Below are experts of layer 5 (counted from 0) of a mixture-of-experts language model. Rows are named router (the router's row for the expert), down (a neuron's output weights, with its number) and show model dimensions 0-159. Each number is 500 + 50 x the weight over its row's rms, rounded and kept within 0 to 999. Numbers have three digits each.
After each expert's rows: a language model's description of what the expert responds to. This comes from a sample of Wikipedia text that the model never trained on.

# expert 38
router:486518525508441482473444516511505496591441508517557432468498480469407536484475460521486531471548448441506530547507508490396536448602420532457439424526482525528521517510486538553534598548492514483584504492538449549573603523590446507525409542435401496483514462583508532466493528566508394365402432462501568409495490502482450418489437446528514498587525595474586495537451476504583435506417446492462455533582415517443491544451499478594559561444480466520436506543511538472443494511571555
down0:409427526473559461452644479432379557473519529598486484506514513495492539566456599519535509501517478578619490499544509535481480446511542472498480503478502469431499528339574518615480467515549562450550534428449542500502438507534468541481506543501555569533537426474542412451484452579429516482523486493525526496391490486482473419460514542565481430508484542531534412564468534479504483499481477473510509495495463431572555521479475509558584522453383560486527535487449455513531405362460444
down1:605538471501423413464454538460508527495477427444497528542436414589483449437526513595594486513500565529531540444471496577454526385546536503490604578594511490470494441496450515468610458538488439529524518480495487395502477473504550473573534486505489555437513474495544579577538452511626558481573450473496454520453485457545524553490480511395569430491549585596561494479470526441527474552505486479511423486509414483548498482561453463450436510392434506566426495550522422481567459515477522
down2:463532469490570499530521472525555442504534546557501503496479465568535460459441612532501520536437548589411441457466512569477506531529429480485503433484545502496453455553501501490492519499453520498517561425586518496446403472508499486468514421525553459432494581452562599481526481513373501575479549552422505518568423430450467495476594600435593542462480456367628477539638510478452461454422503519515500432467497440519496513521562608551543508483512484537501469510494556440514406431554506
down3:574658487582452585505443629498560455497517524410479500499526481469524452500554524453607415505489574540495485513508518433558559568479446525480486503496575440494484457577452485611548483552513548455449464576530489615461470437535540604407519493575560557451568523502498494503520464567490501491463564528475559440525492478508451498442553578387442447453412378408502506512497448456513497414531488470507490414486515505520482466524556553480411488422511524492459515471510495491462451508464444
down4:509451497516488549488468465507542481532365511454462432528521448535533482526588565446530519575571513473366492563456438406562546513607468573495537535443412519521478422504507490436478501567568489533507565629463526580488564507483457626473535511445434446528461517424461586463460512530507479452479580460533514495611455447495464481469495446469513482484487497523559583520428440522485470390584486522509488485536478413499510554391412497524556504531505486565435591528480501411452522509526495
down5:524545546510521517469531565476446554437423558541493467440512474572491517534420581472548547450523482521470443481479500532455444457481419507570443410555543487535479502550531480486418451408444532458504527493542410495428483616405445514488544492426515542572514491532510411517564520480492466582518561388575504567475565510481513606561585453581524502523499502547407486548519505488475528482366423499527517411450408535553476485491479484504499515555534509493497477463501606605469622455527417
Word starts after articles

# expert 55
router:498520509549487512439571483478566446501453575412457402485476525414449576532457460449471555398515470498612526514551499540411480481567503512535446401561501559558458496470517503482535523554447499473534531433442520519579635466548433544511482546435403433505502450497471530526487493595514458461376381395502543465495548530479545534492443423452451591541542513478526495538468573490544540471440503473469504518594559500488539445437495579508542557501453415573560509544509533472446484499598514
down0:600467461506527342445534475489469518548537475480483518449525512411485506375512484469453479598458475511518494540411465553492456432509460433463484559508497437457511479556491507392515506636554365497488485477544471494451483486508440539494499501505493504458510455579490450564450509450435581501530439562466516463544542555474486458491578441455626433522537525493527517457535430544512542494551571513539500525557566466466589514469479408529418534522538468570478414499565584601580439520534573
down1:464447502498486491538530556508670405456534439591504477555453573538535525468482464528513568480568473515436413563500492493572530530428448445542465449463465529497465467510470510424516501457567514507509510536515557554544510453404443506385388527546487530522522481485480491524517420502419583441537488400523526482580410493594463438580539587473512600524473477505472520509449508499449505407560423541485514471504632485595540507490431561558468503503455506483587507513462417464491535425512561
down2:493533550577575499540473431536457515511477429469522502487498544463483519449430599490596467509508484516509510414477498496411451445438458482481514421531581502495497498475534505551586472534371491440502457442547440384526609484566542505575607468573564466554483430375540458488519378509439536575397438554576437430503539525522437467555494521510551484575616564450536551509491482520557511479461440461482479452534513562525486469476514398428509515519504475512573508544555436492455546500485490
down3:516491482419578548467511535549527445449591516565423583549529575513437462503578493533514470537546482506459489497476444512557477415511537492531413556431444500496495533509411496547459444451548564500504583544422427532514562523451471524499468387451486481542501536498475536451569451535483388527494546523525464533385443586620483537539409522570565458502532535451420437527479484437516445439492472488489561595462543576490459498509554378492534484538508616556492567445535608506542457500457488
down4:472408505480510519520530502496536505372476557543484477592476476411469471580413431555498481521481501437493496549464509458477556577429438445523515530519508527535458458524474507530556360500450502403554570536488518506526510526509426496505543404538452600578529520558401567513563523548515557465542530468556478482431445532518532471518463496455441626397620592462571459570501568498484435433509425440516451511467522503567529452576544468501459484421560505492596512511472576506433530539461475
down5:558529539457481431554510458493513454512501457482520533535421516550472577565458438423413513573407417477431539481468428484440489560546505541443456606463574526551499459554503495458543541509479484518516504577470518563519444475589548542445509520596471455453469515539507475520652485402433502542467484401489522507484508553556499411415517467476629545516534492530523494512538485498564586376587455555485509593534572493495417429477504501584522509477493474487412434529469510480533557483509397
Capitalized word openings

# expert 28
router:510535510494471474446454561478504436530420567453479427508437479422467509504480468488534564506551435459558561562488473510489557486541500593498418483484522576567467560465510535490588520545426494485522489461512476515574565466544466546552393549496414407471588495563509597532429491563533455418367451437499509376458527465458521521511453530451460528503557567398560471495490535549477488512439556499465456532659473529477468497429537527502536532493494462532380505532475451397451464544585539
down0:412458493519510564417475497553481497454584577561464486588464473550512479498382529435505517524507513457431508511430501533505544493523587496533414499509551506544522485466532498510552465441543469494543395506474438480445669543441460496498551501542549495524495469412544411470425534472430506463469528432563529539575527498518427495439478467492554397471537618545560505447591492516460480503430617430535467553503435469527462457497455469436585505550424579403519494571512531563559452452540516
down1:492567517555495455539510441519515528526547465479476547480617467503526507438535499508570475482547491521502511389591478560480442423474494477429463488552469482490532445473593503536484495518435572450497520581515415462447527497582507525521461592657458498547479504479500445555534495548479478539508555537508497450344596513540660471550571518480579506524555544453445482503555465414519462475456511453472402539449525429421430479497541404538488507442445442582476498468566451510532523589488443
down2:500490495458500451482530500487524482550494516430477434490541446525463477464571442429562497529500476496599378548614483522462607450512561456496474568507484547508511549518566480506449490526538593502456525537463556371470479498462545471465482406514475484550550502521537541518504427605424551536479517588503475462676567547517490505412533445498516569461588560441469534427530432567543572504512509468461557444504546517439426503472428472423419476521436564472549490445503568556454541457488401
down3:398481515459558507541567545500525489489441562495501500467522560518557513521402498550507510530447497494504509460568504547540530586436565508523487361484490559539458471569386463461567417478505487456529432506473513559469478558534415501522433485456524416510519510605553542541438400449510461510461538471515485519511565466425418449537515450556522475489467514561497474424581414513453499542431499451440518655532568496504541515533575464525569491440553512508560561559440559383472512639517522
down4:501388507470371597606395493432599541464431510407467516511390488508475433556471549507457509512489570433514490545537461582471557522506531511469514554507593492466483495516526501542581493421561507530516568432515548463507503424506449564492480447423465450395470491497366499471465466461438567443515506568501515601533580445484479467536599469473476527523538574513560516471507547513542468475458591573516445519454469515509443492456434576517475510533581491478422455574592528526498518469544491
down5:543551507486479545459508428511490426521477556423504439580609418489451491427561461510388536545474522492580451564519525462477537456459497484511450538452545505461515607479502524520486504528577382478512502482622485499492464517482478490578465492550492509594470597491479523558409554563551447503567540511533476522483533517492359589528426519445543445527489543521548446564577509406459484565495507503472557497422450421484520442502484623485535469367402502495502495490499519460462500469525620
Mid-word stems

# expert 20
router:473468567521497507531500509505560460578544516541503504441502461489442607482468506555602541400581407494522492559535534518458497446519475517519500505520479550520497438546500542417525594586421472506616543444476506488498530512502392520527384537429412425450561405481495485469442507532533476453489428489468596541443505501455509563435542369465442477495557571438528522457440567471471460492467520487468436521547486480452545502422504481597502505505380412550515486542469458459432446560610541
down0:479486477542576492530510491468543459488534445442531579358523564503472522483453491486480418495536493475658540400458547544526578442509494480464483464409476506456514514562481477495520600540470523464532483591514486510551446448497491586424506472498543476501496448605519571486414538515452560613419501485511469534441399510493533509495466534549493426464489485475472485554436574545610589597534418478481497559569518516514480499573470397580464483426449421516462561549454488545487556416547480
down1:571533461443420486425504494476565460506456563494490426452512431505542524501433522530505486533536514486513533435504577484468524478632419484486454506448521438541462484538492524451477493617445480575550477423527511536471527445519550492496561496426454524471508510538579517526470537516452547524541451606477501525615532514472449539537520489574482443522514628530472528478517291591493517422457558447510502440543537481531471524540403507569465509519458476539485577368495474413520525469566395
down2:482526550483529597445409458478574485459588511576456469472548465534494530515492438462490537433591461509581387460505418516486508483455500488449450636488549442473533479500470519541452516431469606382482505455538479509570523575584534570489539552494483395536548459539456580531402551467436452543445462516566502494598497556516524516469460524502546432500571547501418479567513477490473475499571574513521450439382549460516509558476523523577422500519507471475434496490517507513371498438535569
down3:493563520470467484492532406548463572562486492442412527527464499448459570472503503561415597520455546519514498546480468437562470575545493505521517501450462550558529546508427477581520528453542452554466418437504456546597441508453436512495488561613514549581480442529517447500507420442477484558459435542488464492593415361535556464632389617544480437484421466476487523529515429394554567528481491505488461444514576503482553516499536487499498451455552434486476471526444545520466485530561582
down4:409491520451477420513609473515544475442485440553474430485473520493468492546526461565574394494515488507564545522506503614388504563536399551492406582453512506473513505544460503582458491518520448478543512382525476541513469512567441523336528521465535478502510485485556531386374437523533563542551490530459519396501472433499473503556509503475504505493544516492592471554679454491463539576547530529520468435538484557486550560445519527463558524555463499469545492508472413505467487479476497
down5:545532524490399534543463515488586522550443564459549484577557495473606457521443542472425544495495458495498520454469510491617498544523530521439431548516543510518486471484558493609395468452456469451496420440424556393446446522496488412484500605417511448556450484501612469480525560478441568496550569530520461584363470622495454504491498466477492565475491505545537485518474400544481512472529517518500549577541528395581496534497485457475576493472405531488506546556507399529512485478547561
Second letters, time units

# expert 27
router:482525519547507467497615472491533448560435468481521513520522448474490511532408571546499528437524493449501522593569521591393528503501454424571504495500510560509515411545496526555516511549462504494591480412514422456552494490569384564534461466532510463464550455605479511458525522501520444477503476455473604499431469474506535535454426378477446552562549533436540545409498490484534421489466522485464431426573485451435445555487616487575542512460437520522464344560432531442551454545498538
down2:557471494443464510599572460529517530575380500472541439577508467518519463507500459444463573520441512473456473545591434457564492490498493473498416504453527573479479554578442507530512477449481593477543497515465513549371480489389476408501411474479596477483495533578492550490525553528396401602537456419446549475390545570495534493562472480566464559516474591485457483447543477489535535460523607553507376485469471553462438505491547527612477525579469500539490468493437514464500535504499512
down3:490558506479438555475503417431485537502528523458470508547468474501537463523564475570555516483538470484534482529525407529510424317475527592578554428549497525603477486486608507478457571538558463445470514539452519516430421435520510536591500557551563482482526489455483578398583487507515458436490457480513489510646447438504482423458563508538490594521530517509495410490452519442525437501367503503482425507456472408589519506530469449586535501480536416501554520509510464494534464477594500
down4:493486520477414564484475473498521470566420540450488447553445486459464489555573451449498493510405518486429500593459449542523518430452564502526495501525624569485504475420507542510563515520410467466605550634535516527419495502456593520586529409543522444485419482432524543426613440544456477532484421410479419485501469497498507538499464488521523480572583500565611472513438551496577398515513426427471419475511513486598468492500514520503482508488570417483546573501535546511494507415527509
down5:484587508489399545441517471470554554521508462454396503581548591504493529542410529496522553504493520538524554518479420510438421478464562582673567428531473457480430539436524482543510575497471424566511420448484415553438482513495445461503508549511521460498444449526529444581377462453574453523511501425492499563554436502518487518605408454477451484554521573471461526504543513552429440543451576492515493423495437530540517466542556516445496535488527565519461528510503419597509488594458476
down6:449483545464458591501491409466421512514511499497544534521461458503529452497612407579387523383391512423510482582493472435508428544480567600512612445509547577509459481510519495527505515483544549503441530418539615519505426442574477420482539447555498486510536525483430497457446492465582517411494468522376510496476551380511571478481573509510572514516512501532524523514455598562516509517490528478511460482493602488470561517491436515439541515525514412401531490510527446432563523541516536
down7:564492484525420573456395457510536541554432553512465508485396455527482476511589666554450532549427512485448458518509425520534588447511483495616449474567500475507506583451421517477555489522530386451524496462526536496494455529399557513566555479479578553434416597472541511438559459529465458580487470438524460473483529455460449419540415511581546452505568509458543578426468479566488437531489549494503463538467506539537447527496448475514515480487484384483542552571495502555565534430489477
Sports table headers

# expert 29
router:415499564568515456465556532537490476556469484490462455458430450450457579467479506471532521465497365439573557516501516537392483366504422521532542472526519543534515443484537537529557547524416528463539539508460464543517615455543402557587515458457434502490530481618465431399516451589505479414513511357577541480507451538531489421461439441434531489510560543444502554435506530496593477525477470494459461491534497516455497571476541518576536531436459466533562449547556534550496443480584506
down1:469476595513570555453548556513503409553572487484471475517591444593501541483489578530443494449464485502515535463536423568538464462570539570520530449506560461564483438459594504527402623455434524478421461466551532523450454484424531477524497556549472388474488462546477496462429572448523609495523581489499529458582571384435432421507373544424535552484554503505478449550518529480423498539479535479488501580514469530464505485488500542496557502466423440403547466511470435477554576516503500
down2:546530470524505535428447586560451527522523413441471414559479495368420530517411477522548458531484508476550408497535473496512457408420549487478458348497508555523547448471487517567501487557551544529488552514510521464544531537515600505461519484516617538551400484503601442442530486479494504461509534392583494458371531566518442554529542539535492493545493506466425495475486497509493455611427474567522514443596505486485566430517468434460584526521588473531463546491450471525537446577539487
down3:444460472477559535443461403514478479500460511437514530443461515491458484456446424533534525576475512498577558423564481442542571500417542460549401501537452491485503478476503529510510536546483510536400538539572574450509432434507479449509430538562592451527485538374518460442492516435615445483414468492526520515433426536553562392384530544520500524457429604506491527550446501563492530530490419576519452512475551589548576454576497530476493530591489539580461551562455486587437471486497542
down4:465411503450553511503415486542617413523456583488502468576505472502500464499448549522429494503506545469500470491563531491445528531556448520545522571479415545469528475451472464456531460545316510540472562505538513482476518463582542399518507541498419481524483515487451492544585559456481535389455475554490501461545353528626589505534503477463464460504511559546486518404488504564536513570535583496456490560480544506530446554542456578594391469492566573561561564483467487529454501447473483
down5:458584520451458481592510458449542516513499522454452515546490560505519467526543432505483537546502550508601446546455482480539457499482394561509417482509367461501472516528424514496495485443554441550560496640503412497466490485573472504541439432514543529545482521519398442602423520589563481417441495569491512515524478554530559609551495467523402557542515438587516483580485536447450446542379573437508523516444469476518499579480433466424575510431586472476484465535486566548489470522499538
down6:486463520531445487456524454485581443566444502490569454558479485427398466499537507467523534461363470462616500532463470535497442399413602503548548595538587549539502435604437535483497500537490467498539505584506537469466454482432580472583553479547430584522535451465494544479552532508466519469579531465473456561455518437541526445464378542419600504491477502547582553536428496486433479508602464465476518496514526482505435407561495429485468503505522513456529477516536443576462544394483523
Numeric ranges and scores

# expert 47
router:434508446543502480587560424496453478546463517534507530494475494384451511475472457429450587490506401491511468565531462557469503434457470486590484428546545554620471424510551544512538545627537438425519518417472410507543531534534465504614536544540514518447564437517484484490455556478498530439547508463459532408430552387485493559509493446468492528586530539434482611497426597515478484404474470541534461499488492492403549468457573515520580527481464468506479459571381540469472475495475550
down1:546432453501509612510469492663496466455502513473487445475471505533424457530538574528473482531460480467513535558484485504468525526534466529461443391444447530478508519516556467608528476582449524523464481564513556524467465368543513526592406536478468522541470460580503588496560481522409646519459511552499543454500521531516467452509608466555494495454467515515565473532562430561563484441426544522441589587536462470568555434459457524426522496450498575515644493489463510422491479478493460
down2:414504546567500532545505514532515537523497519567490435548500411535520480446487490401514418462494481548550476595490475593473515508544505543580550513488547477454485521510423491462513560470558465476514487543515433459526456426495528600557559416440457507447519488467558474483583537496395491475499539447457465516472534588461462592528469444500473446533481354504582348489585487524429441451407599534492438556567458484585425542527441451511604529475444599550494492505470448531514520456454512
down3:439487495491525388521512559442592428511514515478497395459531525509535485507470485504503540513488461481440512414501458467507429627513486569492386547430503520532495501541567504454417495561384566549495519539642550545428509598522493538484531520498508389567552499525477600503442431496494491467472529464530472523549512489409453482457431540492442536490450525507372505506410568405482542502548437545543570519469587504449557488467581584532541508536411436497534497501545480551521495407509447
down4:546509504474462542431543448525512470458403517477591493500578550612493494577475474544496567505556482529505429556466538607441430416534477541534433536497501458440478570456438469512550471478428524530586451432567528385542496512519499586566539596541424540528535529492470504599507468501428594480384443522398520453430506459567477576544530461538544520528558542507583498501494525440419514443401498521503491522529503425448508500551482497451483521495545575508540462521400404432541471524514435
down5:440466434476518560545449476548508437450444503518494491473461506516566464465409507479570491407409504533536461589559612592543542519541522494510507402582517567464466501466504510513433472560581554387506505524557591503480558518486530413548532439448492453487509559435545573521468509531517580480512530471429485589555536568576359502512534548437485554531490465419429440486515534472505453525412527485493547448513467550481411467481560507551536489548463552599447469439519467377565547537463474
down6:430543505475506372464462564441536431501556518442531490483453525515508479520507524532520556497435480498461433409548515452458454572469503511491481550480415515503525528579526519524416488489452480536496551623631541568465562558503491559424518465508522402603527548516480523486414404486485469509489477385520422577556400528477498515476446516442394523519392566459390494506441548438518477528587419581526514452457579530441519543519579529516487517583493445470517488509541511531495555426541469
Quotes and table cells

# expert 53
router:458509580539494496493574434443576427513426551497431397476503474441464465464497419497605545528465439406420500530556553528460492555498498548515454441512560587505412523539546548459532469457468505477545548482485405491480641493492473574548479489544441448489527494546433579528452505519547518441414435467554575496537499511487461547538478374497491583510562557467594561493499505479570500514393530502473436479544471470478500477413594562594484529459468479552494491609503517544404442516520533
down0:460457578558491575526502400477531578584497459480495507538417514614584464523471433441555477554485538477488459556435456587468534553490550421569472464554516523457454479462511505461504484478480572385537455437546601491484519502541488459514491436481490458457470489458406582455551516416561515473430505573485389446552592629470598457553463494501494504472501523524460448428482427520568542441447509545505453455470502474546503434531541451495621498535472466498481486539470645448503497501568486
down1:476583480583472405507508599576408595438591447486559501478582504528550573475499442557512489446479398484524498383431468581527494457596463539554470485528503460531553520450561470481503519509456530526482508371395493476560471408481396394493543530449444453484496533512516479485575513466521530603480563378462588493538562437544522476479486491519482447499508471552478570473581450475447526593446540462489535519509523552532548509565470407491484480456524505452468512490549518514562575454470502
down2:600544506562543466490494458488422408485474442460504490524514498585469476525547432532483478502476501602559482485522540397505518500459476407562545544512561565530507512522437514457501459572449543481375407566530472520487554435489466537594518465513514476548562559474509470591533521437506547384525453478474502504542470358449450528433523568489550522541585570509537477436378553584515472509529483509515499588546538527395509464566472506537454507516541441481495478503458538484467366376529459
down3:605543473548459419582455582482418588514571457523497469435414463455503496547514487558407579506518459489533497484457466490573519400512561463551464516481505507527511483494565532543481540497519514493425541479390471465531519368502488429508542531480504510516498476490527528483488578500428429479586472431531438535486605472459483471466352564496530463512530530559592510500524570512474588484533445549520439598496513514494496403520454572504495519470355473401487459516579453442568484426515448
down4:597555517525513502512597516443568392456365545477513525485416508537481476422469474413459409543502524507515575564584495485467578459492547518528495441514535503511522482474519505552601452547478542463547455578544527551438541528518503491526522477528496504507441545524463443458515485486414555433451483508518460500583311529516330493501555608546507488504602485456485504473412472505468522508505434549502469430481475492507486566458402593489566522504577544523471509517452463527420553515515462
down5:476475509446477470519432380507621541514484564496488482562421451502606428540549493434522489601571570576485479529538572483533493514472426489480454556551575535440520529571542514451499503494544455495449421453556466471478575462403521414477473434490508505436565496450553489549591530574478437505550489502431447579512528555569462605552565414627453430525403504490573526505506421496444429430501509431460568528480506432550523507478514491489494470528522527526574464466494481500455492466532598
Second word pieces

# expert 0
router:518498507520496500456590493527500430518512535442420474436516475507501551504476429475497503405566482432489554565519472514474492476554417569521514517588487551504455479474540524505537537512396512489559575471480432538550601526501388571523464570460387427442562454585486542516466477552532476420454498497468595449509502506449505463588432402509539509481528527482541522546463580542639389503432490485450493528559522532452491481468541554532489541395422415496528465521453528453471456499666546
down0:540531448452516588423445432526594576454632500477533522498525498507525409601534460561468506488562549454542499522450476435465491513512458539478532477510428483497539520506461471441417568509558530539463596547491415509508482489487465460419482553467501467535491537484560448634614476403516510440491500443493471514494489496566384529583412465503517476455484456520409495597495446527584467534509526406510438466527438415497486510531459468556494480463513567514542438509581554537450441577519627
down1:614504463565509470487509551555426488481544487574500383487467485547506524504532582524430464500411479484421443456483483486501552581583529488475512457512570513483499609369576475477479503517446510528526401479478593530521398507508444381553481528451438490527505502520500510591431508502485513576449491481559509558573382470518404498532503529500508627532520513560521501601498477479522385535488572599510473489494416476458518505510493412562435474488498458569483495467546459457429589476459528
down2:502533517451470439581489429527450475517507484514495479507561575468326461454549472533574445531441489460485451490551451517452583530513484504554528372552411441502460528562538515506467483587540500461520559489417494549550478500525527495464491515512586564490487544504542587493441480469546551515392460459551554482495545542566531603483555533462336597518452554477469456479533482469568496447494465484509472532462456544447512441496553342469458531519434531462508446544471553416519614502526468
down3:505569509445465479468563413544512537545506486552485535425491439422495540474458496515480516575574466459473612446421561523473498473361493540394460467465408494502512534522496516552535477497503567470560537551468394455560451484427473532455485502542498400506489465541523517486522540435526438554463537393586490534492491464439620507493477512466411590555489444453483526477490498450624438443528438525508432456495553586507522513543515547563524538555482505426488501524528527622614538386495503
down4:488531555442441427529367544428451511497510534522481515568417407473493480426482443396579512588466462562517524546494411549479443544460469495568416504524512500556496551559427544453535556531517418459402529449449451495510575444485530447540511479460475612418443500545548586506553538380515484470486454481517432541500522489480562438406449519463533376509464538447517527513467507490485586547518452488509506594507471480617539483479533561447590524559480546553523565552463474554532507464517478
down5:412640493495406465430481474507461453442525488550496509506492516464538544498551522471416482438496509506402536552596475518572493458445411450561509589490509563492546461476457525504589511522508552504495418552509543464414517550432497556512492457512528445583534506445553527605589572541467496436529598501539447552478535499435536573480427457496611492464439529572469577587414473475511451530500538495505509545538596512403508490547503524423400513508463423500522511473485434443499447412480417
Mid-word fragments, coordinates

# expert 48
router:499515527552454464472577517469511496504441506571449431529374462469419577440455429480497515491499490471470535529526493590421597502470477524488529466592589586557411521491516530455561548549440428438616544416520537613542562565543402531525486524469458492509528522487444473450451512486529412417478436420554561480520501512469518580476454494399488466462525569467538552567467502537485456431483500535435449449521535551463530537554542502558566555484471414502515420518479584560446456414561475
down1:562500488460507451506594440535556563499455530597481521505482512522487541526479538435520541491527483460546484594527580481518503566459404445533479435505417496463501441481510510430611534434537500474508486527500472487511505546494521558495464493595539610544483519455540447511401515496617465526500515506531541475495512434456438485477549450563538395538495476546458524476419399528439516438462462488527559540335487365446539381415591507500531512565471513496572493546471467558434580536413468
down2:526462479532561392569375512534466477509518505507486536466521516427517492440528384431420519492469494528445515343395577504570510547503509464439467615556616453495525495562516472548508557413402478523525492559498487493480496447446410614501523515514537485473459507542455514394552512546460529565438528559475538400474491481462565502489458458532492534536534516499488494532462465449437502538473530488497438546551503567488477592562592544551423473461472555551434529530459513441531502627547514
down3:542460498534520513521492444535528551485601442595471457521464504559454553473489468485503481603540532476474590488544555533602460558428441502496522395524463527476417512424570542535549421449560471402467447531467433515519469588525484514495517516566506541529421474411485551487483611467505437518421530440482506488511511543397578442465516482509410592509541500484500562415503533575474419483479498441525444510555613441518499542505655427526491538541441515484488446497451460561445403528471509
down4:421474488475628564452492541480458516529529447496485550504578520423501463592426536539526637415403500595532506489489485501571376459478501487491477579532509518514471558463477479580472507453462455530444508463509410380556446645516469524533585508481512473522540531460501572497535372483501502492429487406517534512537502514421567545561467500557514454482478573497497472445473526509505542595525433479532392387498544476464445485587499498554461503432473538513489543573458461536529481504528448
down5:448569469461456517426495473431578401513500501492558490427453550437500433489451470507459519563529422547537436564539549627614491532464616576541475539575499513494492585584419515468384556471437516493539534517477549420534499508479512539558470444452495472473530599422541550598432538530458505465516482375489549536537503476601586514526460500546465439576450512463579556496487505438559379501555561466492471415482519445496443492577548478512447491521443505491516515474493522516455461486500497
down6:525506463459457457411519545526443542443456477404548501613565482450390472566531546455500546486522480522523477530442464593532453527591515472497568584505499591516573577451443437534487482545473528611511597456540422560456538469544500517462501540443485496570506507550477486540542456521454548486491551548429530480610470594561469558389509452501540612396492553544484475506551531451566509523488587442402480502581469582460465501513453543509452434428491583474502544482537533518420482516485497
Pronouns and possessives

# expert 30
router:480546550522470482494577470498602437518493493468455511512485438477479522558481452532445519443528499452463543554505454568461495445533454593568505438547542567496473441505545512506484598465446465494560597440439453471526547517540390497503432541456422464447523395558473489503485503558616508416545488480473648486455495519500516447543406370534481565561559538482563538518461522468629420494462475512459480455526478513404475483474594481515540531447424480532510395538554570560473481504571556
down1:531479518476505462425405529536451464515449502528528540479425460455429477400499467475506425632467537493535540577455519449539488490475401451506464463404491479457505514572487524550574522594546474490580531521529538578507514488500449448428486459478515471476538533611544575519575475515401466424483499476443439421545471529633456515618479474494568539443458372437483428557490540550573493442464481535505467541484526498536592561491472559490461500512536493545559525543439484513489432396582559
down2:538542475545589477513472536558461567458638482518411569525496546427470443403566535464508483541460523572491409398394564538498422412502462540433529496456423493488494548542532474477539450517486518536527505504471488534566484515471501566484533573488527492585589557522408547551541424316470503466449588564406580455530391539506521481473500539540488451526514533420481477518495447562501494490450507538466511460419506482530504559490572557545499470497516544459511537543547444523572437549453537
down3:446494444475536529526514567575567476570488480455502559529472466444446552483459506505440481531563517544533514555512555581509454466554524486470529531537539519512538495450521459386448530557470568451473484393484448520509503670474462502453485525447500543424528457483412439594533412460510504477589534587476567542490424427456461575465397468362498491462627406452514509537500488497512443480574458529444499503516594509406479518475573480475537490466537573446527476463533602571459512541514535
down4:547584617549604533542413470388461557526559520445447548508519492549519426477575564588452425527503563452563442532539500424508433536506545523562471426426437501500467386535546572510505455492569590488409516568452515540476473486533567409499545493454557495492531551443510462455473487451589455514504526492543478569514574476422451429467513457515496508518540502567449502477424474551467523500394471519557510460442511480540480472496427411491437578570402432480552423493500481526464463472438527
down5:564527526482562542463435465519442540525478473535468527607433497481518448530495568478541505532516494555500527453523547517494482445519474558484507453439482526516485402510648489578467437546442466436472578483548557465447471397536502523512502424561489515555476507455443543514438457458402464490545517522475497480549473456430486513597642539502487423494522542519542491475551413541441541389470557497470554437486421508399472440441664554498498521519584488433515488512543509400550548440484599
down6:549408496509534531475516458504515543498477516517430502507542410554447454497522612587540505522561563462517471477572440514551497589484512357457513456507507526520541507519449528447534381494510568486576459559487596513423478496509467502483515559592533481479356557479480504427529513405449532457417480494449473496599440532513457459510465548414509491457495525391423484500534512588459479413457505514561505600500478426491534485582549502468474499628533452466559517432496415493475404520546473
Name middle pieces

# expert 43
router:496510555599495461487510413507547486583455539497451442465467488427448614546478487512554559453576457446469503499500546530479571512468370588470453432570486526566494446501509538518533600526497498439578525528520497615586566465526448506534423564469406462507529478524483511466498516514542436441423435441482562403545457471504526508462416396508390509484527554391523508527490544541577441500408463499443447512539481583468557546453516466518580537500432423494464490595505477493469433476547515
down1:520433505526472555430547494522439513487437532500491478598548516550536512552457499574618559419486449471507429465524503488469484507568383478502531502492441457503516512412465472557476487555543474604547589461657527574491493508338535531602575487416444503511513430535555490551451498508462522530532436542480442501583589446439438530532513533465528529509546476518535518507575459491449550515433612480482517556460446462420463537386433477499492495524525531437446450509568495499425473533479547
down2:531487470524582486492398466509473528512471494571448556480489500464452468399470397481457462502534499474588612420460476539516503455495520414546398534538512529471494516478578508378440422485498515550496512510556500424494533438439604509507537584598504503517492542468494584458572470517438366541472576485507485521498435534437443449431433483491558652524501558467460543547454500546527484498515492559504439365442598544516562524544572490493503493530455513477416511450483564546528534549525515
down3:526461503511528492546420421438620524523484452492457502503572545570486519472573621517451431520574590518470386436501451462516509562436492470440439578515483492463457502444527496549454521506528600553482512529466528525470515513468594520479488509435478497470499528536523492497471466450564656499437535512492485548471491554436538487485449579499499457565471492521461409479466535386448403514521595478577577457536483436627522511505489433403505539540511430418463490443454427388515538517515457
down4:405503495500406520460488544484572516524452527492546469471497440488533534528479542478455526529535479472523515571551542521461493509457475512481526447499528547498497469541411524557542510385590447464489453485544561594506376586515478516418438469531460526515577471451463549458376571474549607463533469489432479468482517379422581574557578502442510490520578525474608475438532477494478530509458524468521520538410402351547440448452474578522475522497532444481497469538533455477583593424485530
down5:444416568438503395359418481479485558472531484473568516499595524439432554434448555438533465531481493490523444583490457430589499455598463505494608537482456461489512586494450478530533457520545434540441532598556527458438501448491517479565543531481414499496605538488471540533621438531506550467452569513510377465553476424561516498539491454550459418522487490480524500522529531482435464504562471531461465577483542468384542492544463517551522475455503553590526550512512424517584492483477547
down6:514597541470494442439446546447413549575558521506521504440571492534483533454475526431578514533496485467559449481429439504461467548510604518497415517643435509518521582429517529407562501528546609570511499512488513353468421439481486486502472520541533541457533531480501578565491443546505526462507465520492565468401544473543449457500450532521397603495487615563434470423457477563552499461448422492508563435498443441442537441616508439509521482526539504465541496513450532541511510544492477
Articles and determiners